{"d_shared_expert": 192, "activation": "swiglu", "routed_scale": 1.41, "init_std_router": 0.0184, "n_kv_head": 2, "positions": "rope", "rope_fraction": 1.0, "attn_scale": 0.0884, "tie_embeddings": true, "init": "uniform", "lr_mult_qkv": 0.5, "decay_shape": "pow", "train_tokens": 434600000}
Below are experts of layer 5 (counted from 0) of a mixture-of-experts language model. Rows are named router (the router's row for the expert), gate (a neuron's input weights, with its number), up (a neuron's input weights, with its number) and show model dimensions 192-255. Each number is 128 + 24 x the weight over its row's rms, rounded and kept within 0 to 255. Numbers have three digits each.
Before each expert's rows: "mostly gets" lists some tokens that are sent to it at least half of the time; "gets" lists some tokens that make up at least twice as much of what it gets as of all text. This comes from a sample of Wikipedia text that the model never trained on. Tokens count by the router's weight.

# expert 3
mostly gets: " U", " On", " San", "On", " Super", " Le"
gets: ",", " on", " of", " (", " U", " The"
router:173109112105149088116126103079116107117127140090131113119131135126099124120129084150142125097085141170133096090134102099118118096147110124112111092107118136132141135147097059142166098152121109
gate0:134150102076147115144132135143100120103134126079123165103164159122143175090083152146154154100158148148127146128118111117152154109143163157127150118121087134133117107108132140109162140178143127
up0:189106106139132104148120134145127097072095167122126134109152141162166134107128136158135139127140148125179124101096130162086118154085148093123203133147166125137141129106196101117108113139119130
gate1:127141113149131168119153057120119091136134181133152124125111082162108078153121166112134083141144124101107131157131091145121075116108155159141157101117169134107181107175120093148146131154120113
up1:114145102124131114141142214061156143152135094165100148133125092114123148153097106118138080160130161113113146133162124145115114143112125115136138098164138151075152108154125097163129141141117093
gate2:123138119119133130143140182146124144072151131101140124127119153111145119139093134179205139138094141167122147120098107114118137095178155130146096091139098104149133093134136142130121147134134134
up2:110145163099145149111114138140116108109116118102187131097137148089129126135117153165147095130132133129163161156116085107114138122101138118114093107105153144117142107131148087100147143117133119
gate3:103172126112141121138130186082119129084170122128118138086148129149116162160105143124145122116089142140075148111117182169126176149142170170121126096154079160124132113128096135164113173138125147
up3:126118120130127086098106133077124112130096133152138088143144127137131110169133144110127162132137185151110147116124106153118134136127182140130119129102104146151125071112150141144102169100122099
gate4:080126095106142158120135146130129120131130105070150129110162124137098090107117178095122130139116143113156153121135085077150157098142120140111110130135127115119158112144138109121127107093159094
up4:147145121152145130130130098115137149161148179134108123132111122152138119095134166140102121072113125093047122104107130124131201128123113146126101123127137136110101126198135159114116115139127149
gate5:111118086093156144122138100170104101138133114135111115128142126173115164135142165144128145120102155153145124102137108166130099103144127150160132134134131115163153148115135149113112140147180097
up5:132165148109118123134117128145134175171158127101097152159135101079146069173109130143142126183104120126101155181142133139124166162096143083117112100149099142118088129120130141126129134128089172
gate6:161154088132140116142148112120159133124102099139147121168137102134097135151124101145134107097089130118106098136128119110113136125136157176148141137094103133137114179162141122159099117117099136
up6:140115171134128109122117137107146096160140177174154091140126130115154114122126135133120155119159115148117149141107169175102115091134136195144139114163129132090161146135144124086121064100168162
gate7:137115088121144095104169116130138067116116133111176161090113197088116114107130127192138164095096161095164142140116141132121117131132126108151102131105112140131105143116088136079158126134132148
up7:111173128177115123148112105127139111116123144110089082111098128124118109138117148138155120190142141133141118133114110113125149135110135097139105167135153148134159134143134152151107101162096137
gate8:120130108143142125092106105125118112117133170118125161112133082133102084078122117127127107126125135157136165172141115129134129102131119157157097139142100133129152137113138137118120132115149096
up8:130136125106146144131118105159075140179113162166132137088168120173112113129124115070153149102137127167099158087112146160137111129087127128157089177151148124115110132125135136136152111104138118
gate9:100097086110147162104151151120096110177115120096157147129137156131150113115138108136134170113149161141150148143137166141119131127139127094147103090120121133137100095099144131082157159150144127
up9:127153076104125093098124084130111133157098097078129119104101159140103162126129133111130136149124154113141115106086118114103103160103145146138138128082152088165153082147135134125150097131110175
gate10:143141112115146152093136091122149069128157174111134131128165130119116117109135155149140139070126126111118137082122117143145107083170127139134122164125152152125146126166111162118144172124108095
up10:142167158137125129103175133115138110109184133113163108131136121122116123146115148138133121127109062132141106077121116172088127130156109112149146139101148112139177125169109122109159133111168135
gate11:161106128146140164116148141122136136116138161120161104153101122110113121109098121181104123114102150086157132113173158090120145145137169192109143134118131169098136184160121119144101126127146097
up11:115150114094144072128133112129154128132155119148142141129156169156121119155119152154146126129139133151102164096187187145125140124127141135103162119091135110139151146119133175120168126129125184
gate12:119097151124150158116141135125118078065132113124122131107131105185126152130127118099157147140136139192143157123127156151182104156122119144120111126128109091142106132112129110146129181124136092
up12:112119079106103121103098143148136161148133095151139118086133122086169106138094115157084151096098118124129144140126161105160123106142147148128136155125174136098125099125144136155115120094105171
gate13:122170109110140177139137109108164130132106137085109105153167168132087125149096126135133123145109144111157133153117104119115113144118138142148123127135153114102156185144141140092116172129128136
up13:143084107137134119140131106140114132136129136151086123068082089150105143141163095119156148099142123150103160173166113142107140112073145111135138119122112111135096109123113099128124097182123119
gate14:141142092142142138105114190155143114155151100124170160177119093133093120093110143160133077122153132140146171128131119140118119089093126130135139120118124132107154106151108127124159121133117129
up14:120150125077134121130115106123120125148101081097127137107100163133119154063124123108122154123073198132139105130087116096088156115114130103095108123092110139127121123129088130121143158172110145
gate15:145103118149134114136150105073128120097153116116124150144137123180149130109130140110116125121070127126124109177082107153069156131119154155142121137103118128143123151146152102112120173138182162
up15:119120104175127122113121125151124103164150119127125110147146171134149161113116117114101097163154108080128087110142093127120138119111117142135142158149169129123120146177168142117070104127156190
gate16:143139089139149103123137095102148121137137104139157147162119136152148095136115095157138137131101102194132144147128119143081115121142121121118167074108067119105124106118129173133151106143160172
up16:088130107101146132127131080154139159128154154133134160119130134138079115107175142091139132141094144132119093125156146148156156140119084136135160132103167122140147083137081157068112148128115201
gate17:095136109134159161124163133120131103100147191122173109136127105143146128141124083134099165111192124164113150142161156127109139127149159166119121134132127155161149128122156117112124139152127123
up17:096152123115121150145135173145142142132138115166206165085121122101089122119146132124131105120132142077147132161141098137158133131123147135116108135140119083173112130114117114084191120121145108
gate18:146173116125145122106174082127067090150111160092168155088129156150128194137127122114169160090115133150100123150132105128150148147133154151118086091104081141137135145111140127129130145102158104
up18:138103140162123106113139166159149123181139088140146118143179152112116101136130180119076097166166128159118144129130116157134142175155086152145096186176118117149118151142167121126124134166109144
gate19:093139116106148111109121143132105125108137131123052145151118155140106094137108097091116167147107148136152098115122106097127106119107152136142130109148153129141108150119180158145149118125133145
up19:134108095114157110148123116214130086103136123158125123104121089162125137130115133102146123120138123144132134127210127173110121153096128167119146160137115128093119105119143129075105111073143125
gate20:192115099159143158081158090073121127123153157133088115088123101160133178138136112148161135138119129150124137145169117130098080129111120169127128162125100109116118126101124107139120147083145151
up20:131112127138121182101120076099112109146153185152124145070115115170136153132149120115137156156150103134110139174187132149137140115085101152124130194138141134172138156135156139123106132097130137
gate21:100164119133146098124123148104149124116101119099120159173154097126117137133113106160125147136161144175150155122127146107132117112117114139139174104180142149142133124154108149136113136146132144
up21:092112134086123158171144130147123158117170123119106170117088154096095116108101170137174114149106164113143108132108144158123099114091154139122138107125132128179135102082095168085124153144149118
gate22:097134087144141101137156137086127137141123130127103173086103087113145131119077123107134127119156100119151146142112147154118124131123123182159117109112121092101120093151146129147136106149149124
up22:101088135132133167103096108150144133105124130164122108090143165152124148093100145140109159118098128141163117087141143105082146128091129127103163153119138152151122157125131087085133129134179149
gate23:137176127103134137132132081113122104100158139105102120172143148131107089140105121129153143166093146149107127158148124137166101146161095129115147083122119140130145127158111156135146134156144089
up23:100111134109134094129151147130135164148176098140177145090142172114141119150132164150125111094108092069122156101144163145089146137115156150153126125155134144127109111115091139124118130074146090
gate24:107126113111136113171128126115122152113142106072101162104103145167101124156068103138134140135075141123164137156129146111106138116139112126122111092076119134128145111138112137114135163158124137
up24:132125144157131140117129106137132101112159158142130138131121122093140159135158126090145111115113153083098119058116083113138100128138144113127127141112135136065134121120112151100125076134087102
gate25:147156144108144116153141115101165105060123126119114128169169133199125138124115087101096073116123073129139103113143145155108113136164126137108101095129116144116109117132158125157108139146124156
up25:106100107104111116138124149111065118133175117175114116139113168112142148161105134135139170149133126127144150121153136136136141129110122133117159133101145118130104095139124150127149120118134193
gate26:121158147107150140157102107174138095113178125117125126171096091145085152162118128127134122143079132116107138109163161124143077120134134159143119132134168111115112159109073112172130154147141146
up26:118087098170109125114094144147091147148160129126138121097141128107153143106132109123125158106151093059115086137096119160099158103121145120117157111102136127138132136127157133056107102135119121
gate27:146127059172136126117112167159121104123114120128131116110147134136075157102135135108172147124105132154165153106151143129144126088157129124103126118139118141121124181140090149123183136158126117
up27:127116119127137125126120163121154125118133119110152117121124151142122176135122098118115133148147130123166101135138168161145144123116130106126180107120119111132120177141128093112155149152121161
gate28:146116106143148135126134114138091085123142144133127151144143124138135152111107119098120117148154119131187125211161095120144103113137122153106121144157115153110167174122139130148128129136117082
up28:095159125094144080140125159151172097126140100103148137137148166146124136121096129110159164135112115153145137143108123085162067161144141106125164115115105136106079130100166102120144087134142101
gate29:109138090114150113131086081121111125116074103162131143093144122135108116098126161128098144103147153156196147117131084107068101117143138083099106110176104108130132152116089120133126141118183150
up29:142129113094132141154137102114136099083074099128157130116137115137091162092105116077132143094176110090126115119157141122100122181099120119140107146150144124100075137147163126129113080147128151
gate30:158076091165151107136088150168105078116131123121102110128133130152137148122120136104152158068165148135083140163159118142122152087160149136107127125122130128146129104187139149122092148119158134
up30:144133109110096088137109115157118148129159159161178155080126158114135140128126086113085137101121095133099118103131119114114175163154132120150149113113112124111133105125100125136147137128122151
gate31:091111110073159141114120139165142139145172148149123163105152129155155144131168120153117149158129120145129140134156116133086063082142116168117152116107140118141110154123124134130135155136115130
up31:163099093143134165120131134108167116108110094115136133148165136170124156126122141134172145135117134109104140145154144115152110143060122126143124163131123156156115111172154123117157127127160107
gate32:157123135085154125124146085085176126133139129119109132140111127165136127127124119149148114143103181130160126139112109155098150101142135137114149082105155113173134128150157139125130105096148123
up32:129121149143118105119169150129138125156125146149111143183150149130153124131145130144146120159162121128154088111137131113099098155120143156139148099111161122116116115107163159144068128088101133
gate33:151151133123146133141098144124164118109139152149097158173145180142165097139113139121168179079127104181131146137133156134134122131138110213153159086146125104139119137124162108132121146106152110
up33:148151162167129126136110117131167157098172156102103160138121120120144160135145103161114116109134099143124102080128141136113108078113147183096133141128137117147137111123088148183151163129129086
gate34:143152142145151137124125130144085076095087160144086149120119110146153147121122112107163146100137135130125157169148155122174177146167158136141123105136126111105114145136121157127095126089133106
up34:134190141128137148131147138153092146130146172097101118153144099152146145157153091063122187088150111142101122128197165126174124090121122165112138154128148158112134106156150155147078141113141110
gate35:110129105148125130135160105139087095125093164116104150163099187120127131123088131070150132093160120159142138119137094150097137074134121132138134141157156116152133134102179124152141120143110154
up35:179124142128125113121133128122191146129152101187112139113104167137156130159132180121154099111130148153101119040164124114108116147103096170139096168130131103125113094109113145151115159103167172
gate36:125101090192129135106115101118100067142152137123114110154132145119137092122135132161122155169118160178109120142129112129114126112146134158135114125102125106152145122124107147090146139146124084
up36:116108154169124162116141144167170141165102168160111121153143128149130170080081100135145125136164166179120149144147078103190120134076162119137124093114145105132147138101142128191142121120132103
gate37:121112123098138142120146157094103123128143118115113145113103132142153124140107157153136041156107095122170142112163125136095099101103096157157119122136157099163076137134131130099163125127122161
up37:104128120138124150118128124127085127127130153100102107133109115136123143112145124124106150108080127106154114049096130097125145139135117104094114145154118123112123149119135090162088130160135103
gate38:141102110114150100135176093161174121120141083098120126124116105121090097133149115072133152107151126121164116135114100094103143125156162143115157087158130124121128131164101142137145165185123110
up38:125137137110123129119127176129074183138157134159124143127117093134111111160128152124142108137135171125091182142173104140074144144118143144113112131130128121116084123155139143119120100130156129
gate39:101120082135137136103143123120150100115101094086132132130154131122116118109122139090078137171139123119125140099145138138124078103149171171121130128093135132114157133155172129104153126104185138
up39:138139126145116162095119130134156153075167108079130108126156054159155086160139140121161160140099066163113145149106162071146114117144133134133158159109109134161112130146151125143147141110166100
gate40:157120108110150155130141097110109107076103173074130128084178082159104115132106137136157101146078199127145135112115111126137118117134156139147093129091105124148154147133141094146111142123158102
up40:137113118099129178148127123136116156133139214133140106075108124094122160137115167125138132110111132136071153136133100135116114122132141136141102170084137117103164127119116127131131104139112101
gate41:123092113120153139141139077128090094129132161198103131118077085138138126150148114155126126121141133129113165131145094165132135109118149142123134093117106152084095126131117125126098100162130122
up41:152129151120131157143144126105101167154128120146089188096129118104075101114097143185132090079120153082122144158131128132136155152100147143112102138137109118107173144148117110154141168169079110
gate42:165131123191121166144143128078116121134163131096112166120141095185140164091103143095107136141115128140144158106135145103109135127189113090101100185135141142120140125114096134171127158131122142
up42:151117140133149072141115132121131125139140118088112170140130137152134162110070185122133138171089136123164138110121150100102094173097105101123172129113153138136114067112121123116131106121071121
gate43:146151118165147156140151176121099118132117136115117127131123123127120117096144124145109110104124131156201143142151115155164160116155107174124106130140151127134083123157126119137142135190124113
up43:176092096130128137117145159119107169141143140085144097118135171104164096133163131149108106163115119116147121125113135116115130097182117168095081108133125124113125141104137168125120113121106178
gate44:161130123131148132123142091099129124133114139094126172164140160131109117087119153153128119128091122186107119170138166101081108124137084141128092121126132154135102178099087155096145160122119151
up44:112116100118141132122145128168153131133126161112128144137127133107095141127125152158169122128089121139126115129124151156131081126097097138158157155167171163139148175097095147102149101130082162
gate45:127163111119123093133145187117109145158117135158155159133169153095109109103107173128155122108158128144138126147121136144160100130132097172110147138120137155133130107161128153137143177126111134
up45:145137137143147113138156140143138134177130133105103126116118122060129060117103111160109106153129156122138142154132106100145089122125157160104106179115080125122134172111141153078155149111102081
gate46:122167098088151140128152152140137134117141147095103136116097122140083167142136145167081135150118153084164152149173109093122159109119137169150139077124132124121174126108103139119130140145123137
up46:120124120107153095112121150158110147100158131138152172119135152171119122112111140153108079132098127100107139102107110130148123132126094140143134115115156143205107105138143074108155056128128089
gate47:121077113141146131115137135053115096132152101095108132127121118111173136157119125162172152122121159146089110161111134115140117090130135191136140137102130130128144160152121122170178151103165119
up47:151107158138135125128115104134110142103163134156128119143131162097092147127137133106135150138128131119140103089086112101096145092125130170159121149094081154139171113142125130186162131109142089
gate48:141159117130122146124141112103122134162112136068106155121102118160109111210103144163134147135092136106117154139130132113111146115146154148128109133108105108106102140140116109144173127167149130
up48:132102133084132123102144088144129166124109070147140120124123158121152156158112119119117163106129111158144108098130103145133115128113137132144139099093102127082144075095138155142124113079111096
gate49:111084106138149099117130124130116167106129154081130120134149113196151138123115157106188169146114125132177124183125160124089139124084171128129133138119110153099119139126192142119105077110151146
up49:120100121093137119118151150131127088112096093133072130091143159091097160084157154109147169100150145178124137101187198121139140103145141133112138125140095122127123152175104138118173138136159138
gate50:088159106117125110115097167120105119169140162090160143103153118141130126158075177164131086099133178111109148139153093149145099111157165132131102150092106103100157144117066110115138085150109150
up50:141139152077137131127127160105083122157117124131119146124139135128150143151105130127139081101121178146116102111124126158106158153105146148125109173118125116111120143094084145141104101147094116
gate51:097142067127144163138140145126113098115117148108147103145145155124070125100134106154096127168112162144124137156149098130176136142143100117131115135129166146113129140077082116085103126155110129
up51:145112112135137150136102147120140176179081135141118106111142084098118136072129119123068124099124150178113122173098089082154145133113124081125077142145132179117143132098137125116125089164146170
gate52:147110091177144147114158135087154081151130149104141122111141136175132117144090114108149133148083155118112132173159106132105148062135170146119128125110139131118119168121087137160110138119067149
up52:176127139177121119114140167090104131125105151067075114089145122143140123125123114125136114125134186129133130157100124120155121204160148118112084154112120127132124095157116147117142142114142133
gate53:109112116112144139120124127156113134134120135131173162121131121126181111091160120147089120124091149122146154161114151126147089149152116125145095105172110154108146135098115140092113169110120058
up53:105099131111145120086143129189088113150085178150140148104120138085147140138164089143118104117130105135139116114146120094144116115086112126100092169124132106086141151147094125123128112111142106
gate54:143109105165149156156124129110113149151124167109148115125117126148115106126116150133169101142139127100123144131092134149154102115166144128140133120158118134166138171080109134117158092104159097
up54:135114129100137163151119073177155088134130085096152146102142085149134144112111140123175129127091131073146105116149123137095131134133140124150151147105146109152095111108150118111126097085096162
gate55:109134101096146174149158129144132123108140143119144143124098120186107117104116153091112177121084102135187122158141140132067187152116122118152099113085111115158105125120120151125139176163131134
up55:107130126130123131142125145166053111114132148105106091114097127137126096139146133133129139118124114105136161141143076107146073096146121110134157071120141163128104180200115174132128107155154144
gate56:143172138126140104133135132130121099124215179122127154150126140139139164123145100168145159113101138118124129126100124112147159131134144105138138116108162117136090161111133147169132146153117141
up56:154119145173127147141107078137148131108122164126117121126132091132136142121119147155167121088127161143116154109144095091134150127128139124132099127164115132156136171088133079157126109150090127
gate57:097137107116153181116169083098151147155099130080135156126097158117167146100127136124107096161089156139118147122114120116152192081121114114127088132113111118082127149114117127094125155082152152
up57:118110163137116137132139111141132116109173104125114094099133108157120133137122144113131162126129116163173132102129144123142112157129130105148164154140126139147088119093107152109140121140137101
gate58:151133113120164157154147097118110136174124123084160118129102152144101098109136117130151105131132151117138164137148089120162133105110113107126124104156156108104151145141144145148157102159121092
up58:167161149110141159139150085098122115162127088087126105141151180122065091090117105142159130116124113142126130111110091084147106134084120094097149115138122092105157159156136147191135110152118116
gate59:132098086118141143138123100143066108078101163096111146115137140126129107117101135112168102087117139113137155095088123178123158081148132127121119149089127139141177153133147140138124165131170145
up59:077128096123123138127135116153108149147147149120151127111146137145175179118117152135133117186144120117115115100098140148141160124175118098139149143175131122126108123122175157107141137082109180
gate60:068127075142147131127128140129122141090102116110115127098155138187123109121121108124178138092147097153147130122119145145100133130136170142153126123132104135165080164142135175106146141161087196
up60:117119132138110165174093147119095124089107119141128183132114088114100123086158112118159158122131146102154150135139141119099118130134100129161117144143139112139131125120125116159093093107166094
gate61:155112108101131156119144096115111123143150104135157157128125129113158168125118101132159132117131133193174132122094121139134157135113119171136128147139100140143111135133120122123120122119149119
up61:139136096101142114128169113136050104137119125116079122099116101124135106130120141124173117123143122142162108122133141136150140112131102130140124147167076129131128146172077118150111135115108109
gate62:117145088145157152125107151146123129120145143119144128089198154126069130132158106112124152103145106149130170175153120107163146067107127119130115130142090142141162104192122114116153162172167090
up62:109154116129160137126093159122075133118144170117107101161134112114173092147194096112140099081150136124138127133128119125159116089120129154096143117151108120138118124176147130113113123156125124
gate63:134114143124135165104156165167133095062127142104168105110122148172126144097137128137132116103089138122147090109135102113123151070146099162118120128144123098134173114130148142113118127122184092
up63:132113100172135145142107125057122151165175143171169123105110120107138116104139114078125105130111143101128143162159192114086207129131130114131135179115090131103112137175156152114153105109128186
gate64:128104122150147130134157160103098102119108172099137131133165115173094104119135147109081110140096139160156147153114111130171130156157127107122120127150134119095174127120113134195123175148148089
up64:137102109119132162133141164146119146133095090076160130095151123078141116173147131159122070123090094122117154097148145103126134132164132111126135112099111161094144128139127116132092162104149122
gate65:145127085101151134146162141090120117118126118099084140119070133132093105173126138134173126128078127155104135131155104085133138114135157154124124117096140148122121136172136139107145115122129090
up65:122132082079115137157128128112129142118125111097091138147103135133126145113109131116118108142116093111138119158158101086149171134150157103147124161148137144082103130147120150122114094179114133
gate66:158133142111153063137123161141146144127139108109127123143106123162127113106129124163133130120102094128149143163122098140092083125127115124107162107135144103150140106146105091149164129149131121
up66:152131125130136116110122080109127112166135102131115145131161131127138159127109112119122112119140174126088137147132123116102170134130112105125080125125164162111101109169136176100116113130121214
gate67:150127115103147195152111128171115101136132142128133099103113146137120150123098112088131145100142153137096113131186100122150160107109156142149174159119151123131104133164090151100123160129091161
up67:097152123116128175127119153137148136107130172102117071094115116113108139117140137154100159144092140114111142103143151122143137135131138100111149133141146131110136154181123134133114174131126136
gate68:147138094136129103138134178103075142158164136123162112127095152110137108135097142123170117123111102163100122112165149102105145067116106128129135121104148121123113133140135135158108128175098127
up68:142120147167125126128138142124153134122147101095101167156102086125103139123136128078087114142136151132105143146176133109119122163152084144102127147167144138088125140127102131149083118130140150
gate69:155147084160132131146132115107138150119155129148148120141124130134181130161121108107096146103157120153129159089141147142113133105109131129136128116126097109129116128099162129161131101149125134
up69:097135101174137102114157135132105190083181141152108132102119105106158149118110102120134109134159109126165125183142093139107124113130113120106135151144099128120126142176095161166109114115128121
gate70:168133119122159138127123092099148114141101104076108141155135137145095124111076123116133135118110191116165144130148110144136155153163095126123153145104145161092125142134156078109148126125148117
up70:109138122139114158118145149141151137138169106107090066146082119105108167172109117155116140128135126109133123136128132108098132111163103148118139160109160157142148131143156141137152127140125113
gate71:105110118127131116106135172093146116151113135116143123135156143160134091095148130148115123176159140174133155133095143127124110071140108114145093159148097131180130117098125131116179141136136096
up71:136139139171112144139136107114113155145114123120127097146130130148141098174132132143112124123098135101111152142111098129105052142174132141141123161108164138123162171166114089119130136135146116
gate72:178127092163146121139151123127112096112159127125170152080127116138107145127103140131138166106115137136127142137136082093128120089140130129111107093110101133139131131104100109164166163105139156
up72:080152165138108127100113111128148162093136143136089108164110143147139156157144133064174154129109144167099117112117131151147093149104130135148153157140137139114142143173142136161095149092123122
gate73:166112088113160127134131145131164091113107123100125115111151127116129208158113142107142113120094113113135112109110108115116107128183110159132119122141124115141098167174131098120135133141122131
up73:167097136156125128124123153121121123088143162143114094124124133102127140147131103111118135120116130121136112076164124133123133114185112166117120130118123108154132094162138122117095111090163166
gate74:123115119207158142116129136119149099135127168074126124137142125127149126165124142163157105135149063151125139107145146127132128108109160199150154125132161129112137135150178121130128167180172133
up74:132169158145124130161142104140148163179151145141170158136124086096135131155127147133145048116129142130159159123142103148148132130161153107121106121135168140133140173127128081136129113105150123
gate75:100123130147154124101132158082119159145139166089158108135175138146098162169143153142124154150102161153073172110134163098151130103140134108126104094143127126152141128168125156121098119125149114
up75:119154121129091137164157162130097068129150131130084147115107082148166131100077079082108153110085074120126096127129138103197096162096104130124150149155145143104104132107126157151101087118091142
gate76:116066094090130122166133146124087113161103161118096120082135171135130161138132134140107153131122102114177112108170141114116150139124111148133132131097121134125112099175161148106145167136124102
up76:129163128163119135106144107109177111171149110143138112097097068111091129143113111135122158143151163123101125188118131119148162127119116095141132115140144117094130128114140155100121091108147172
gate77:130127087092135170117120120156085076086121127134124119128131132107112117117144108142111178140151132137158115080117093152122142069105120136145132141119136161162108141155109126111119099123122128
up77:097115139133132128142113166152088160182152149098129117086160117108102127153124128165112124104166129073141145120155123140110125175187136120106125103119100098101123118129131134101101123093173078
gate78:095133115118145138140109149150126090150128151095154116106136146182124154095153126167102168165143143175133134125106114133113175140130140102167119103143105127128096119112106149086134119108156116
up78:115155110152128100150120140105136173137148153121124150135093085145136163135131120117151079141107157113151162177092096107108144116121134116148112103096131175118156143128115153153131127112136104
gate79:072133105100149128130129126127135097101124154123087102105119133122162167167110068131149160151107166155162172157133188129164137113151142130133121180131099142128148190138171150130161134154142116
up79:162155136168121123130141148136132139168075101092125140080145094114078150122118109132141101089133133121133132172093149112131122128117127058126077119122118114066121126074114087138125132126147100
gate80:152143101117139122180163141086107139119121145107126168146117125120113125140091142131162108114154128123122100151152120135146142104147139148129150126114119161110133141119142114141196112157161065
up80:092160153182125095139085086164142169106162104134165125129142112113115113129133121088107140169117117113112144155142167159095136144085188147156094120133099124134116098127145173171131111137135150
gate81:087098137177143133136150121138141126084137149135190128136140128100137102150088139139140094146116155090130156134117146132056173109110170160150134135129081140132080141161161181088112172137145146
up81:146143138099152157152113156103150130153157110159070155116154136186194161143129131135151155156166097149125143147130157116148161145100093090141136127120080115180112116090125104104107132092152127
gate82:116128098121157106125121105123121129094155146111123101127127112180145121154112190148151124149103121109153118126132112129093150122151107178120164121161120100124167130166151135144130142106139146
up82:174133171140136127128127124174119138125126138123154129139114146121111140143107113120143109113124112073144135120171118109097134158143154119133105145129153142107076138161138119124140166132098124
gate83:204135129200153104123110116072113120127116144105131124091130070133085099081126133145170118150154129110115139168124146113083116143109111138153111112115136142153145113151143101153127145141135179
up83:160133119136118120128143149148111166168112120089150126090128090138109121092133131116121118111176094158136103140119114120121099115141129130138110155149101134116161139143121087125112126119088143
gate84:156135109116163127128153113136144085128092101120134086113146123124130164107138133125152156117138140145126145129129093115114106155089137167166130125125089151206141142160102178113083129164123125
up84:145082129119133132128121151131125182118201119166161128111086118177131166096121123107139102126128170140121170152148108129124114177112151129133118097117121136158088133123129106169175119160146140
gate85:129130110106143158154148143144166113067144135129122147113110137132144121127112109152113149119107137150203143125148099132122161087141112168129134116118102107131079151110104136105111137103165160
up85:119175160133117152132126053165128104125146116139151170108178123117095086098124158115137124119096129098138130153142127135120122121145132092131132145121137131101144136156103139133110131077089147
gate86:139135129120147143120128123113160091120088181104138135123132124126140124131138128115143113147096127153085130125099154142153144148094146131140126136093113110135136125147104163115186120108135098
up86:102129097091116142115113146156164157140137133169170157109130151166118130161157169172115140098114136118115148112154108130088158103166106120117164129111166110138123095145102157104147125112108161
gate87:147126114101138095109132142102140080126110104106128106143120121158111119107094174119129162132101155095149130133092125117072121069140107135134153140089126154136181124129125122167122169175113140
up87:131129144081115159141107099106164102138130112087152133147108134155132165115105167097127120154134138190063134123138105130070132124145129086114079135110135114113146101092106144109125124132134174
gate88:125153096139135136129157116092138099120147188104153099114129127153095145120148144143130141132133123129137113132155129078153120101137135102131101107104142109126128119151133159150105151143139120
up88:136160133158128151107157113147144151113156180118133126094090149165118113160164148160136133096123138133100122143124152132117167100109098107112118142098124114157156074134120136106128202156153120
gate89:132093092148160130087129102151146114123105104105135142106135145146155108089137095128142151110150150107145114100099116161104128085096119152141098164169134149136150153152111085138124157125129133
up89:140115133134118120147113140127159143129127139129135146120142097135120089109122083108143132113127164118111138137117129192137156092057138130117129184104140149141127112120143132094117139146147144
gate90:135129124165150112135134102138111058112119194080141130101111101112124114126082132149127129106161110120099130128160118120125135132154122153132097131089102146106147155122147094141125176112131137
up90:152115145129120119093098141127079099152103151164110086126140145147120138065111147148152120166128181125135139087128114113152153138103110077134146120137169131154125125120123146169132102128127139
gate91:167123085140146130112129105100122105109099160097065130127128126163122102141134084114144141113097158154178136170132106115163134126142143137119097117133095111092149142149135119147174113141175136
up91:140120111172125145112150117112135106127140129118163082101150137096145086118132129116076131158161116111121088121121128136119121084130109124104127102110102112100122144122141135140106119155101127
gate92:187131086121131120124130068115145088117105144074167143076127166165169139139166135123133132111159107153124120112195139123119110139120146155137127096145082135129134150142132124153148139122138125
up92:117115146138123158134132140176134117120147167134112137142079103128118105144121142148166151134118151080099088098127109117139125093119132109103147166136082120140075109140146159111102119149119128
gate93:139135060096146159124139144101147074127149162115137128161175115142115131161093125118151125125096174160177155110149111091127113119108128134112131152109131122108147117134134158115159169140166144
up93:103156111136112118112130163119159097140160172096081124145112125106102122161096137131178137184137145133158121116096102144125154120103160129135118124127103160128132152169110163073164135155096160
gate94:134105113103152138119111153127140176155131165109122099149134181166115127121118120157129141130124138146162117142142109103141133085140112110147156140097139117146132120125143138116132161175127084
up94:126126145090120117126110104101137119138131134114110132187114104176149097116113153156099113154104122138157133108162125158169144104115125085137130109153123088124117137119179108145143145174083120
gate95:152114111128152109133095122162108122109135127116177166126130127122162158107111144149152105163114137101178125093133068156127125124130137103106138140088182125145118134102112112120141123132120130
up95:101127099132166078132141136102137147151136152119096138140131144094115107180102169120159074129117109123143117084164156117105114170104136143127162113160108099111142110151114152094111148126090116